Experts of a small language model.
Training: a variant of SOAP for the experts, 561M tokens.
Below are experts of layer 4 (counted from 0) of a mixture-of-experts language model. Rows are named router (the router's row for the expert), down (a neuron's output weights, with its number) and show model dimensions 0-79. Each number is 128 + 32 x the weight over its row's rms, rounded and kept within 0 to 255. Numbers have three digits each.
Before each expert's rows: a language model's description of what the expert responds to. This comes from a sample of Wikipedia text that the model never trained on.

# expert 26
Description: Stem pieces of content words that take suffixes after them, like cont-est, capt-ured, fin-anc-iers, reg-ress-ion, and whole stems like find, treat, attack.
router:106141139097074150151127168184116160143092120095107202144144098176169101149122130131168100103072153171110165137154140161130159167152170073088133146143148172074110094094162169118132090098132151154117133135164164099097134162157096130074101114
down0:114103135118155039122127122137086151170135198110136162117129132046136124084119137112173130103128137120163119113109105099194106075111094132086122144092120157152137134108109102156135102122129172134123073157092187128196126108123135131100121145
down1:112043119174156126174154151055150207132138159145121120120173158141127122190108123104147192132170116174073133153116134092124122112085156109104134137094165137128134132153149115172173169126119133156095175155166123136136130130084174123224061112
down2:121222170105121087119163137100096118108124143071103132070113164146084109161109133116134148145196093164150173132143161119156123154081116115128097131183186124142141173109131141094118092106142174087134128130086165163135088127143170111125051068
down3:166138111144112116100094145113165061134095118153095150121141126104139162186184156099123125124147155129099157132146123114168071139148122168135116099085205147093154129139086134070181203054062109171127118139092114141077127141179124158091184166
down4:120146100147142107109135118087131144201071147190113108120117105129169123136119132141109152119062143103091133134172115103128124116108148165120168108134104168112117167083106158092077077206078138138138145145126110154153084113107176134142130121
down5:098091151093176109147086152185155106087152098155104123131074157157125155106162166182199116115118083153105123096127148109105138154116110126146135158119125091139126119119147080141114128083128084066166142116164119142116042074134137132084111159
down6:187102137102105162153147188103126078132083133130145116150180152115069115128087086097063110092115081158082121126171100091093194113133105167138145121187102122135131105101138131143109158110109143171158115089194100122159163105092118168100150119
down7:171133097117126108142092154099164127074177090171075129143154119147120151066143142139121070188085117177141119112130107135133142134137122085154088151115072151101115138176151105098165114086104130148113125174115107121147125068111064139103098190
down8:049070140120128117137131174116113096151111109103129147154117130179090131128119077133126183137059098194073132084155128126148122124113164125103132140130113101107131063070127118175182171147149135127114068077145118133130103096137153101116084107
down9:144116098087074111159133095121133128154212149042140118156189114121117136096110072080114126120104156090140150115160170127166163117175132141161037162119151107161126210118167107084134198077128146129171147174149142123126100104157129120092085158
down10:165154104146125177161106146085139152112143139175127166108170131186106067135087127177128047185150157118142093116165123100147158159111104077078175129109132146114140148130135157194088114126090117103093109088139087089135164093133134144124087100
down11:084136101119113131193115154120160122124161153109140162154176093100091137099141112141148104167131070170115020171152167144133128119136128089030069176122168086160096148137121128127188124133121093091156111112126125060189120142118112109120105111
down12:124130161146106031185145098091099120075075110143102123163095151113090142159101100097060159154144105055118080120132093157116105127120111162115126135162124173096150089145110117138059188089059174171154163105106116143208143125129140147193111139
down13:131072171125085118187186127122129103160130120160114104152149194119077091120177094115132152132095138117157153149095066129133149136166192108163176127159198112104092101091135132102106193152130114135182166073121130111119130117117097116166081107
down14:162155142110154122147100175151146147168129159121173100149107164135198112062090082146091151123133151111134114151135091154171126136172108150153097089035079036149146103143142136134140086079122153135165132210156026123146127085145133131143097101
down15:145121146142124133133154162122144132128086198082129118106169133119110150122164130077104102137149144131132167103089082132130090150149134162140129121207148127173117119068096164142112090142177095072074176150148138135098110163133196131139133095
down16:113139148061138110135069142143099167128119110074064168161143138119140139161126171173136110075131188140190108190103125132149131103127134149159081160120132152140099142110085187126127125151112128091125108146124081138153095115095102140056150084
down17:092187160123177134112116093116179069078160088097136161122161124118134071118135168081143129111088079130112214113082091114106042103093114112158084136091077184150135146141126082106108059173128125116078128141132145131111064118141104099091095155
down18:137115158093177136204112115100127136122132105136129090177117116095097089109172135070107188130133111120070171146141113133150150085184120130094182144105109123117105140093075142084121155134148118100170130091157136094172110113096072130216131122
down19:085059111140142149106145115164129134119146098133156139176105113142115111205114147004161137173109148148116173125160163147128143145193145105138148172105124136110124078174148084143098156074112154107162074125120157130179129162136147161177143089
down20:144117105131152135105122143162158134098121115139112151120077128084205136161140093159086166156099136146124221111134109109095147169131150080141135162156110119189100132142115170137095143094102112115117164105123119133126100073113115164157132120
down21:112141124119099147138159145136087141133135101169182134143191138168175105100180161173172151106160081111104126100109167147185077167121193100184087148125084123148105141100174081137161086039117111091116089087092205113142053132172168168125116130
down22:152165122143091122133132078117164098140108162130146097108125101072113152135138125120111106175132079194114219099094133201170073180114125151144139124125160144135120171161148104119190090128114159107126136151153127117132112105110157173144182138
down23:142086135076163138108176164193093128145107124173102082130106089111164115129093121113146172084091134091084111126178096118175104084128099136157121107086126109178118156107125146100149124088107122114163103155172101091187092144166131109168150071
down24:134179152169094142144201183110205101098163117108119059182161171148183116135113088076085113098136127123133119153171124138105201125156111105187127103123081123120111154086119110136126152082126120139126159178098154119106162100112117149167076144
down25:061161183107104136161169061064126054108093141180150129125110101140067144083110156149102135161146129073101097112129145112143150147108129154111129149141114153177134129122154161085092148150131131153072074152222160134171194090133047091160103102

# expert 24
Description: Short consonant-vowel pieces inside proper names after a capital, such as Rabin, Rabadanov, Habsburg, Senegal, Bustin, Woodstock.
router:136115114156061123138137128144138097168090116108141163126093097143111087181111126147127132125154161123106110084116102105167120147125130084059109090125168117091091163099145174142061133113101171075148124120098159124093186140129057163176165084
down1:109050158143115155128096147071148114104126130122125089159096097126109147101126067164169074071102118121187150125195127092176133140106126175113139124071103190124170086105128175169118153169128128146129109117103166113150131172133134164086130154
down2:187121123105148090157111099107169151180184146126115163131170170090147177143150127120116076116073074092146137090157106077130158107186085113113140118102122074082164168127132135121157119136159077070123149089160144099103158095127165171149101153
down3:161133106143169104126159091116130119153102070109173099143112101087074120065176152115168081151097156117152121202144186109097132108126136088088110121132104097049184112120100080126104123127127045169149170084137107096069122161112133106092116157
down4:087138076083091130214090090174144157111152106194156076113193120062120094115107191143152126111126120179084130132134103147112123172102142117133168108106111109110130158087168100092162179143087124145149082129133147132112139110154141128138098164
down5:143108125192140171117137149101166186076114107092070032128135104163125103187115141107169171141135091146157178130091137147152136118170110116115113084140159118153036176074079174100165135144138086156141115151160125177124113161091146085154096185
down6:248187169094130135114137116146119136165088110099146090124125135071099181128125147112128121104098112133186113119150111119082108091091170181099166129126070132158086079157117107087089153095163069178139109142115132125114112130121107142134109138
down7:145128192164101117136125159158137155091103146131149195172144138158174061136085163097124082143211141110106135100174099111086048183128033125117205072102184129138165137098134158110094103174108101175096128130142140100101137116123120106167097079
down8:090137129149147114193139134178094105074170148148141125116094048142116113124089123116117080138109142132163149154105144123135155123127122116100116095145146100122123121107133098134114150128188148148093079161125118179093162142130151127158115145
down9:062145155123112120145111104098155139130129115133160176101071068124158155121117091114068183162116130174178131088101120126101167103133106112105122191098144156092152125153197106119155131196121124151173156097135087110130165128108164148184105047
down10:141199169082131065117077136169144150106095121133153071109163126150082080098164136129183145110129196170129122129141091124179088179176120124177126131131186129135107147091102094093091136188113147160079128127080177056112122107105200149108129162
down11:145113136114176141185141099193159128159055138143166209132096110166132158118150151184120088096120153063112097155066094128139158128082150022113107113142098080108111122162117159121105139150166081112188041133154131116103119150116136154191133158
down12:145174151131104130147075200134175137115095140171107173158118113097161115137129188170083124071140101090105168118149136091175151119168130128155067111174142096184104102070117159143124136105098135093166128108111131108234155127100120101127106178
down13:150086100139161081144166115099114162160085128139110097143149125132128111104168110098200096103064148106155130148160136094151110071172104158165126119141141113134173118118055179170162120185221076100106144026122116144121103134111137151183134132
down14:108116177121130098157129125123135128105141098113152137146088115107043074142170102108113103186079150141111149186110138145049144142120148188081127117159146094161141124132133191099163121105152166138155110129125161029123169140131150125075205105
down15:038099175119133127086138123179148126152089112124057130116110071123197122145133141128073174097135096096091093164124095117140160139113198125120123117125169096073130155140113108140098110112182104109107088103137135142138083121149172104124160092
down16:188125108147097169106096127148075121106110143119115127148159150138119115093166122137116081122162137148156180137108121125129184136096125145082146199104144103118110098110164140105111108149051174085097102181178109126183185084135151184135156144
down17:178114178072168088175104141175151103132133145123104138114101119131216119088114076132152130135121116103081147124166115106153125153164181144155193100179152153107150128144216060106148093125117081134186129110147104176134123158110146097095138152
down18:160118054138113113122084111117095127145144113148171108127167056069122169110068148137139170144123098161141183141162078093098135163159159123174114091100166118131132094186168123173175110060056112123117132167106085111074123139048094150060144141
down19:024155172070132114207159122106097117103071171138149184114077179133119083138198107125156135142134138179117129138141143163107114172100106100138125132116127187162086147169150087099120074122124121131175165121134142124070113072143106141127154167
down20:130097137177132103205142111120125086124163145133138139149119103123099133120070100125075137114087131074125172132136138156087164096188151107116143112105113089082088159119110169126165096185115172130090080164122140115095169156114110145126136122
down21:103155099119135116061171167095127075165113128122169134116158120071115109129123168069072073144098122120130099095180148158145132115131084139119126114125196123112149135122105196147130151097132100133124173119162138131140151141119086114148112106
down22:047072200125122098100135185127120130107129123105127123118106121122155137124130085139162118150150093118142156102150082103160109091150150167142083167145143077040134146161079179158124089141108114105127108137096143126132101159131156148158058138
down23:135098103111124142167125075163173156142122147047093084128144158057131101120112101126131120145106163105097128108168126163139130117180126172088163136085098138104126162137136137156060079120118091122191109107103158156132175109164140120098095142
down24:082099136135135120158101141149123197077136147133149126119079139124128103072114100185114202109174108053142180138110138118124114166105128168149119105081124083077112134104134132083151099117122192139150171155112108096153134113086088130176123138
down25:075117092071152131089125113132131093101132127121104117078106176189135156167074133129072122113139128126193128115154126180135171120098136142138119167086166165180135112108152117131131104106135141107126130113095102094100171077180139081108145168
down26:158112140098140129116174148133082090132121157075091128075121159118100115097116152131156150154141041084132119143088236060093180123117170153187141115157112091123235137154115082131077124101160091154082068157132148148160119135134087101140094105

# expert 15
Description: Mid-word pieces like ent, ard, art, est inside longer words and names, plus words like final, General, Grand: Sacramento, Palestinian, Undercard.
router:103141087068116103087108154135124127160099110160131121106133121174140121157089135133093147150095177064113171087134083114142133143133157154087135179132165135138137174129178128117066159172123129102069129074126142071137110111121162140102140099
down1:197155108144138114115210137139149137083168130097189067094100139163090124177197171163143113145187075090160167137119114109083065116066174097140111116147089135082166111144177116123119145193123151146093158150083161142122100120113175109064108126
down2:108123096055116117108095091109139119134129157073109108160138151118142125151167087090118114165122133107101129149130175110212090082128165108103106095227180091106144145168146090158118170161060102151123108130134132060145081107114129122103100088
down3:115114073185165086117142149168108131147140163124126126156151134094145109146185148175151123134114110173104110109073189186087073135104114173094117165120153149134151113152135181129150126117148195143158151123133132092133158155132113111181120186
down4:122122138091064185080119116117145191192149125162108079108137123159131113084113098121110131157110164136123153099101175156161146057108110102111146125145139157110173150178101114141156124161164144119084129114071122051186097072030094151170112183
down5:152133130117152127135162131112173119132151094162125102078156132072164127156098074143101162115124119137150166154100163144130094139102136160129099101136177131133121137121124122161121158128157196157186139139123083164184133225125199122127178149
down6:129097080070132090105080149129080116128085121172165138137154121125139113143109087119074153076152179172100065163145111078163120187101110112165124142163123079113137113089173128126119126083102136153103059159111165131082157144111152116103132096
down7:106106092102104097144120116100060152140184111096113126179102156111078101102148099103178147106115069180166112123091139108128134119082103129164081163147129132130126163111039148135097147148217133101147127165168146170115091187159132108158175101
down8:107156111116124125137088122114115141162126129154174124164086125153114147154138120155097085116095162073074129165130143132179098128096114135172062219126177137160094136074102143182145102084177105160065128110140075086180154146094100122113064115
down9:090086131088124095116138135138132131182144101094113124085160109117109153116092143071140172100117186155155191139145091133143124123160159075149107119083102092113126154131187109117108172105059086085125126110153126140141154118141115137155088166
down10:162150191148138086138096124106132113151138042085064066127121096131142163100136102101165163168160103140169162143076123149138144133075170176170142105194124160112169131124122146105109099106138136089133118133120120106124188142180161103130170076
down11:129194088137182141087167133164168182105140089167122205154134116058100152159134178150095098158097133125124094098185157083150079147137146106157147132099091159178099136171091169100102122122096064089075101145136117126171095092086152136125094114
down12:196116119105112091100084148145151176098180105113177125071148157120134143159087148173143108107163191116121164119126055156138116112138139125110166134111086192186126156200104130125124153106083183082174156162135100133117103085080156168137133150
down13:094142156172126097149196164146126036105092127098078152169133184157107070122084201097119119188130136153134167148163155099107222110077095154149104199139101116103178071128150116144132119101097071185094149119113139127156133137127078121082086125
down14:113131125143120081100146129146160127083140107122139158125162125117139057144114044140119095157124076078114129138147139150161134158094104116132079138158154157154087075190135113117091144120097119128132176128087173097180142158064106192107208192
down15:086101212134145116088172095092125173151122122138114130129073099171137135137129151105077233133162085119086137151113149172118077133069227145158093116127135104103156115162157075086118122159097095138119148089143146135152122131129097091099135089
down16:176107162127114158039086172121102119174133106184067111101134110081106182131125168112157130141117143153140182089163150137145099165146149097126102152093116125167110154141184168182145144143109115103125105118092110107118134098184105123110127079
down17:115193132120124155153133084136152078173068173106058154133215102086133065090121112125147152135173137067128139101165150119111088124124126172143160111155116097146137128090113101172129170204146183111082101107103129127141154090188161120108136123
down18:160123118041096112080146092128107110133105150130102095122173128194127145101124187177126097115174117124105101106178175115166135111118102160094164099120144122148107088138166125108131119153117173162109084094123159099184152091092138186112142175
down19:114158142123137147189120145112157103090155158127160164097113121160123150106125220120131136101179032139150134095149147123134114128126126112120201093092151107090126117125090135137097094115149145095142120122118059103164068135150140142147183147
down20:142179139180137173182131152138138120128128114138094105101147122093148124138129158165144131142137187119139152169150067107183061170202125137153115120204141146082148143176134133122122108098107141111166113135171099124195116112088109073124096102
down21:132133179145119108132106081107118121120054105103190170173144172112101145159156108108136144147099090126141149058143146165115110089121089159166119120115150176174204108145125159095142151103070133083123166055161177155125184138081120135115201144
down22:137141149186123166137122139171099180102207174191157125153094124106154122099072112127087125070165124123128162109115093139121099173048109140075100139105129117167101142102155128044114163141101136175122126161078171128119092115095188131137126095
down23:150174160096143146056079137123084119125175164170103093117083094121168145150142168122128117118131170137111093116105150178108111122116116090142077122148166099177109156182201100113142130138172127128095081108097089154200132073116125134079137160
down24:163131093154105145140107099137156105065134149177133170129082181161123185161130090189150086123166135101116157138129185098118194153050065157170069149089169113106164154148145090103158099163147114137135105108157108123105081104155138150142116095
down25:098126121175139182138165140143063139180096144124125135126093089123131111126216168140112127124128157179118114066190122124121086115118138161124120165071104188114109141168131128116140079151099088150126150173070096180125166138142170084122167139
down26:162151151135149125153122176108087114127067119106140115132099155122122115057118105113181107112127115092173181170124089094119105062157146125174114161166168150140129117125127137080188113131092102159130123136154128118131167200201089178091141105